config.toml
n_layer = 16
normalize_top_k = true
routed_scale = 1.0
router_cosine_scale = 20.0
router_bias = true
batch_tokens = [65536, 131072, 196608]
steps = 3844
dataset = "wikipedia_en"
Below are experts of layer 5 (counted from 0) of a mixture-of-experts language model. Rows are named router (the router's row for the expert), up (a neuron's input weights, with its number), down (a neuron's output weights, with its number) and show model dimensions 0-159. Each number is 500 + 25 x the weight over its row's rms, rounded and kept within 0 to 999. Numbers have three digits each.
Before each expert's rows: "raises" lists some tokens whose logits its average output raises strongly, later layers aside; "mostly gets" lists some tokens that are sent to it at least half of the time. This comes from a sample of Wikipedia text that the model never trained on.

# expert 19
raises: "et", "ed", "O", "I", "U", "ext"
mostly gets: " J", " L", "M", " N", " R", " T"
router:485533478480515510526512508527470505483485477428498502518491512485493485534535482444505482499464519504507533500517492464459513525452496474474514490467511507532557502479497488509511497463480481526501528538500502515507507503490517560558509484522497537481481461473553521477468504470486515525506502520501488548548529518533522487514512500444509520507488496458512479503474489525518474536525478489511512472496476464510497509478477470476477499457575498525495522496480528502522458547494504
up0:515479536546512461490513468529533463527512478504519530492495485496505519474465476501499493472515530496498483484489479528552504506497478511496495518506475528485510494548472501561505526498452472515497511462481506514492478491532529435478524484506475530493467500481528504494516458492467524551505516515509471514547490453483471464472517535574519520473502507566450475492466500494497466496504481519491492491483521491511507454499527517496524497509519516512475505479511533449491502471486555
down0:514528505508460468447492517500493487552495498493485486508538529474469507487473483468499510500512466519467506499449513547479516519495536467496478497435474481512475530542496515466500467538498509488495512500526484520538494532521476466514477543496509449525479460526452488482523488537539465492505489508550492476482503508453515536538478488473443488507527480507539493490489471497464505505513474483457506507499463507525524545532526495525522488524497456488469525499523474521497528490505493
up1:521521501457502480522504519491481487506503467459479475496513546519518476499486480555499509548469469526484533459500487504457486514509498524494469530532505545521543496484507514402512531456503483499490474538494501455488487466507487489514471502485533502481509516536483509554452510477504481473509487477511477511469517538527489503505515520496475492522525503531533486502496502517449510505456524486500550528508514529508488521485511491433457547485521477519500503510517512492464540497490493
down1:479465465547483480505505477477495519530494509500479489482458448506488531516514514458450514478550483520528464537493506529451487494511488469515520487501510504517470491516466509526477517444491499488511514503503550501504509478479516533473481497483524508484487471476470496525488494467501518520486502519478521499471514441507497517521494489493526486531525520490482541466479512491495527532484540534514476511496512559510525439521453489554508488531535554461475511497469538524488468477478534
up2:496494497503488511474471537489457515516512539480493497553477507508525515522527508464467493521510517495482482483509530514496516490466505502501506519456552424513471487527509472513484484469468499523508483473501489482500505470532511530548503469533529509510525483526500458528487490504477522503534471478458519488483531580532509508515520503496486537506509534494525536484501506515494508547499459503483505514500456491512491508459449492506477470529467479538442480481449474497532503535533470
down2:482507474522533481507583504485457500484489486517492492503505460481509473474444479498525477491502466502520524453472482532525463471504522508509541509508446553489522493527442516480533518516500487525492518492501463535461502478469507484491502482474458460503496543508552499511487456521483490442483464499477506525484477439443510492495496477489510481507492502532485472488495458544481520498514474525505486498504492483525515481497532499530501472464492469475519514490501474492467499514486527
up3:490487514453462497496546514497485475532526510509501488495550452503505517443535498474525478499447500491509473488553537535511483498543496485488523511541495471543485457498518482490496488500508461501521416512510482510505445487554496500533514463489526534472500579492491492535500504468526489499527489482490501508493520522492483518491511503464503523510523529492527475536485502531468527513493485497516536499511489463489525504481514491541518473455529484493477512496469505504459482459506512
down3:486506501510554467554489522483476494494464529487531500499467496525494510496470491495497492496531481485494487540452494466548501492471512529489511459430481511448467513514475512506531496498530511488499515545502492508527490489448498477497514501531533535487518502497488482499467519463488493550490507515497513509540489470506519469512490523515528549471546500514466546452479554498501489491494523497510458470498506547470496535451469518464507512542520477506526492543487491536495504542518490
up4:495508511522503467508532472518502516495548506536469493495523492507479464475490499489496520547484502508494551474536526505506537478475498500488485482466538487488469521472464488475534517474468469474514493501482455459504482475500466521503505493542534528496508533487560485491485505498506490509480523484478492530516508497482497491450492494523466497530541561512522509525497513552479508490545496523497428470468529546467529510493522484489499557497526523481505445491490490487519461528451488
down4:481471527503487487481491537482478487543489521477475435487519524503482520495475534499542477467514490528471448519509468519527502547524483511550500464512462515501483484508525502498498497531528503480520501495506528510518529488543512464522476534500511478448476478514519498480492495553509484486513506490504501505504499459548460487538471516484488500455513478507467506471464517485469538539466470492488532523512498462487510539498452498510525434507507476482524524503523493553440488509475502
up5:539521527526527516545530505534508488495517483517489468465453527502514511500493512511487519504509495505488502577532521507487478488459469488512514522520476516517470528508475469508482539540491503506529496436462514506486500522513509489475516500440513520481513527494514512531513533517491444500462500489463476558484472523462494514456504483490479556513468495538479490532472508480465479520484498500486479481493514480492480521494520551518483486509469473493478499508482513525530546504499419
down5:490489510452483507511503540453459488498523520513528505507490461534514464483511460459469521508501551503545529520539532548500513493500472512500472509503514494514481540534499477471486500468504506496527509531522531558495529511543496530529500505495501473515523514529460547497516516498508533500501488432487513469526487544477494498555503496505518528477502515492502536460528471527483451495551515518495522487508522502508490491499480493510542526480529483533527556443500510505521482497470487
up6:518545504481462479519452530479506491496472510500475569467497466533472490514506532505533492523499531485513489472474478488452527462470523506532489542515504472478535541483495513469525523506495536446516473486505467490487470504494500489536487499523481524478507514499484498495495531487532544490463488527481469499515531479533448458487478494514484522485526516491514478463501476508497472558498462447529510459526500517516502478506471506539481513523525477512498507536500502514462515563499535
down6:496462454498505563517500469523505511503480521470537476520470508529501522462480558511501516465510483507477544491507491464548459515533465495456520501544484486504509479505504527539510503503511478501474476503507485518475515548504470491510511482437519473500534545482507493524508489475468510532519483546503526498513464493516523498521503525496485491456531484512519559472528543504505503490515500535471526496472511465485470495481558506513479482452499497532498509476482515477494527438505480
up7:476519501471531475469506461516446499488485525529460548523485482514526583506508509486488501478473448487528512490499517517491509500457516537486490476487546499461500497523517501511492536492491513509482520508497494500492483554505535490454509503511496470486507490460503507467529502469491486460508477473504511570493509539457526498482469471520505456494511495501500498456526473493500535548473484512532536501514452467496522505439533517500525485478476474540537520510501518500498500473504540
down7:497502504520488510519478544495538534446518504511541539499490530514509474489509414484482478499451498483530508547507515532496492502483472479510497530487515493521509502524453493499517401495528523495503490500498515541486526507461499488496509499517487499522498491493529505535488499508528478445532493526500524482459480479543482498509497503522503524474544493459505485458552520516488469476513470521477444471506502530533518516513483490473489475509533552521479533526494503485515484492532486
up8:514500495475539493489485477557489516505494502525503472500517559518478536478543489494502513510523515488507494511508486535492478490530482452522484481515493534497537462449506516449533486471504471526507495497432533485481504484493478493465466498477521446509421544467497456530505535507509470474490480496506494542484466487500516471448518514470486502532490500510524506455536494487549515528514496526498502491491508535534506502508502519477498487532507489477479533522545505487495519486552530
down8:450495495539433474492495509468492516448504476493492495533511484496481468450485490502484481492483435510502499478459478500465446540474450478518521569521512503504486517516538505520508499461506519442453519533510500523486519483474492512483505500479537515504523476488510510468517477464502501504505509493507493463482509463520517528490485528541498496495506517454464506501512497487462514457538514475530472523488488531467528465509491481479543546488521493476508510462495459490493519502499534
up9:477463505501489487517516467497486503478470493527465553495504467446535476543476493472481458475502476517513517496488501494521548476509502530470511510496503476546499552513552545456489472520509476467513482530460520522520506495476486519482501498504503510519523454491507502520469470502525504475478502484495487466531455506483516552503475544488492508508444503492520517532493495552454559507525488509476508498473492470517496539467497525508532484476501534553479515471470506472529514507534518
down9:458474493501521554483448493494506492499556528552554503469477501528494544466464501492479512490535490512514534511504530518503435506512517492500512503502545499503489462516470506464507517468506518498489490484515512492512520487488470457423496475524435484523504527515522522474513483505512518528482506501506533523452488512505478473469517512488524521509510462521457468485510497476521484485541528488556514508527483514499496484452493483467486450542509468475510488513508531513509473523476491
up10:514574525501483469488488511489499508526481532484510539466534511520510441473494496498522515494519497497494524483517475494471515474482572545487479502461475490461478451509494474521484470487532516504528508553475529525502524498544461531521533523480514516494498497454543498454512518460526492493527479539479506516493482539489484496505523545448502495509505479502519513489510498432453494486506493523471467515513496496530471495497488498481543505485461472494500479478476544506521527520518476
down10:528487521480499520477570488481494515479492474531536489502507517483524483508496536561517500506490518477514489529471550481532455496523493503478533461490489493549520531491498544511486502513419503486508508494535545480491467486488516485512474488486461521487479510521490533508487477505460474557506515487482513506506518501493502534518482474499543492495519552467498498464487462552537477506488547512489540513487483525506504501524521515468484501487559463461499515545492513518508507539496533
up11:515503458512538504501529474537529527481503513505494495489488484486493500507486516478509497522469483461481505491446519532518467476510482522489504467465472550506524483492523510456513497565531504503494472486530508535517500517485504512462498529452496454514533496499489528499513485488498534540464540504483496528544465509480533453537537502503483477478461492493493451464542499536490545519503492494431498482517508519514506480539509503501519533477446470520497498453537549484480514488509514
down11:492523532478470535507466520491518494459496491474490536517500532482511457462485459488504491511467489463494507498490517512500537505484554490504494527523530481497531492464453478505504482521523516478493507538473507474435498529547483494506505516528506523486478480486483525492461493486488463470534524493519469488496519508556491511523510494464522542516493475505511560477527499492527498456483456460547429544518513487528492528508522471495510520543516525482473488499485514515559496477528496
up12:482515479515465488519440510501522463555515541529523471514515485515491494481505511485514506483454515485496489513474529475515497499546534499488484491539514501507491513520493531539505547480476509488512484526480483507522506442507480486504483483514503521540523494502485511496467525521495426529515466488498455470486452530482504503492489534505525500553504500511520456495464567521486533524481496447496462474532492502544483498520523479476486505483480499490508500484463473549503511504533429
down12:486480535517505492496519470497505528495473501515486525501479497515487496546520504492513528502581474487506551490516465536512510493496489460512553504487494475508496517507508511448495490480542497509496506520498489547499487474478496499537506507508506529512477511540492499562508522527487558491507472524473445535538508522525513445460551508470462493493509499470472488485466515492455534457502517530522488543498555541499506537468486476545487510493489489502541527471524524462495506488495496
up13:520489467492506473518462478526496486494491535525520503507515485520491494505474486520521523466530459487460526504456517541474530528492501515525510520514508514515496472529466486491526501498492499518517504518449490517480498555529464485493513477512504525519522480566510477533457530482472522512514471495507490524474472494472522505468444503469486508497488481470480503495515500425531530476459511521417494458485552510507514524457519479494494537541514517544514491512511509530488514504545486
down13:515486517513480487508470488477547522466487463482451482460493498519516527508499469538516503502484515503500515530506505483510503531522495479498478491509494475495484522465542545493488474511504496462515496552474539532517520515498517494499433535491453506476487498496498495480528535490529516517453460487544527456503534503487475464469534483514459473508506495520498466473466486503514472508503478486493439479491473500484507468520473487444524480485508437464513468497464464466482453480530520
up14:461490515550461511543471459528512511504478502515508473465455500441474532475513504508530523486478481530515494473508502490505536547504485533526474508477495497509471463481461519490473480491487491503513552466487515511508491485503476513492556483540450504502506518479482478491498478492470451495504496463514439500521490482468546535504497519486493496483532479486491540516512513493496528569526451538530492503511531473488450508507518476528464512487514513508507470495528495503554490512540508
down14:506474510456515530513537510454501468512522460458516536527492504532506514565485435508516497518493483505479500496518491533473511465499507497511545498511504508496479503491500493517485545472457513504449455489509514475500517483496522483498506492538518461463506480478519475504505482450543521499508491539464505479503482535474469489505489501521541481473498466508488482518512481542529555420494493507516527476485465480538505493537458457479515481495497534481519490449501520484486483513516471
up15:536521494521498524498463486509507472505454510528522494485516521525458451485533466481509488471513506520530472516487533515511488536466455523516461485543510488532465475501456468470530543515495497516567456539524511522511516556468511527500461500501506520482513501507475516486494452540509498518508478527460496480479518504472501497512492514493492525519486476514480505537483469564502507516481471482545502523482475473540470547455481547510489505492487484498491539489503486468523490464485497
down15:508455459487472450523522520482500487559519516509502495519513440499483577501514464504501537509494524516498523519465506524512512461538533478500453528461465480480487535525511508512509511487458559520475533481514466476510527508498462494524507498517461515519526502505489472531540500481505504492505489444540490475507529486485530529468480534534500497507506481505502491506499481494459459478531531505479491543468516522504522472526495500505545509480495516495491482510534500539440516493504526
up16:502506511506510510505521480478516491490507507510509557522505471538477488482464499485512530476498505497504534442474476489491508559478473528475521502542448476478474507527503490503487530530498442455527495526480457479492491551499516497497501492497503504481514482510517524454539470497463491516495502459506499504506505505509557507508487475521520534479524522523590500494515463553500515510522472523488488530490481480462513562507487546490506485496481550488517499447477510492512485461464496
down16:506529460516497501503519513535444532502500549495504552511497497498479498503514443507508499504503490492477519505516533469493470525483561503515497493465513488502493490489503529500498456501523552484508484529480514547498487500488453509498518521478482536483517498519531566515481509493547474476497465473473508528521512513480523518448445513448489458476510489470462472527481499523473488511501486460524522479532480503533493490505516475486459437475494536502472510556523503478504525511522538
up17:501508510470495516472486527540489520544463515527497463519482491496493548541492495522488505503517523481512456490513505434514504519539485503500462479476519499474582502480498480486505529503455481512468491526511514514504500479493525492519455456524510526540477511507545472478498483518469534468529507533533494472524491509500509482506497509512495511518449492536490486515502481467460501517521480484492492461504483473454510472530524464515503485514524499497475518479527523486526449573452543
down17:469483469520529495495517489495534505457495493531523534530504512509492460495512487518492531482495500490507489477472498546476499507496541480478514475492514526511450506523555482522480501504565498514516521444538476503499520483531467481467527502466491493492495470507513471481526504482518488525499472482457488484479455483521472542533529507558474473498538501450468500500528472494494489471512515490500524539542540521534443476496536500495481498537465489488522511528515457524455525493548498
up18:498517484507486452521504524510522484513454490468509467491510493514510527496510462519538527486503464503499497508501493499457553531490520526470486493523517529488443461450480494533519520507514531470501504493530510525492489525465446508515517481560466504488441532501504494436483467499533512511468537491549486547521512548533480460519441537511484504486491490492499506494563508495460504481467553508516491486503500508478505497507473509497522526513518501478501517482546501495472514478485517
down18:577447487467520511494455532505518530527509504508505491479528452513498465476528534488492488472513491546546498499456494509534490512502467490512515501492500478493520505494492530509475530488469470516534494472480520502493495476531505456488488537514530514524508473563495495550540511496495486515494485487478478500514467464494558500505548492527500522500499485514586477512469461544513501477507504503496524517519461481489497418521517525485495494512498513484511492509499532493495527459495507
up19:514502482500503472481502459493490523499476503511553437544537525511496519487458528524493521500457499511509491523458506483470552534454500473515504480493538527478545523492494489494506469482507496485475483510507549482519503512523461516492505506506498512487508514504528485464519483519475482515474491509512499481502510474500526517550509482484484504485485478504469471513537504563496442534513500472493498490547496515515500513483522511475517434497474452507506532487459495585490506491427512
down19:513511523507472511518476514515496496472536486503477542445505474472487486504560481497501504493517503531530450488521521525498488482529480470458513540499485496507488475543498520511467502528463555522485524461480512512469490471543521499441521477471510487490505518499495512487521473493465502514547477501552503461499523480511514516474503474480479482515477452524472507468476533499500560450499491502482527497484503512511477502564529527526497549520497502514493467558487515473505511529541483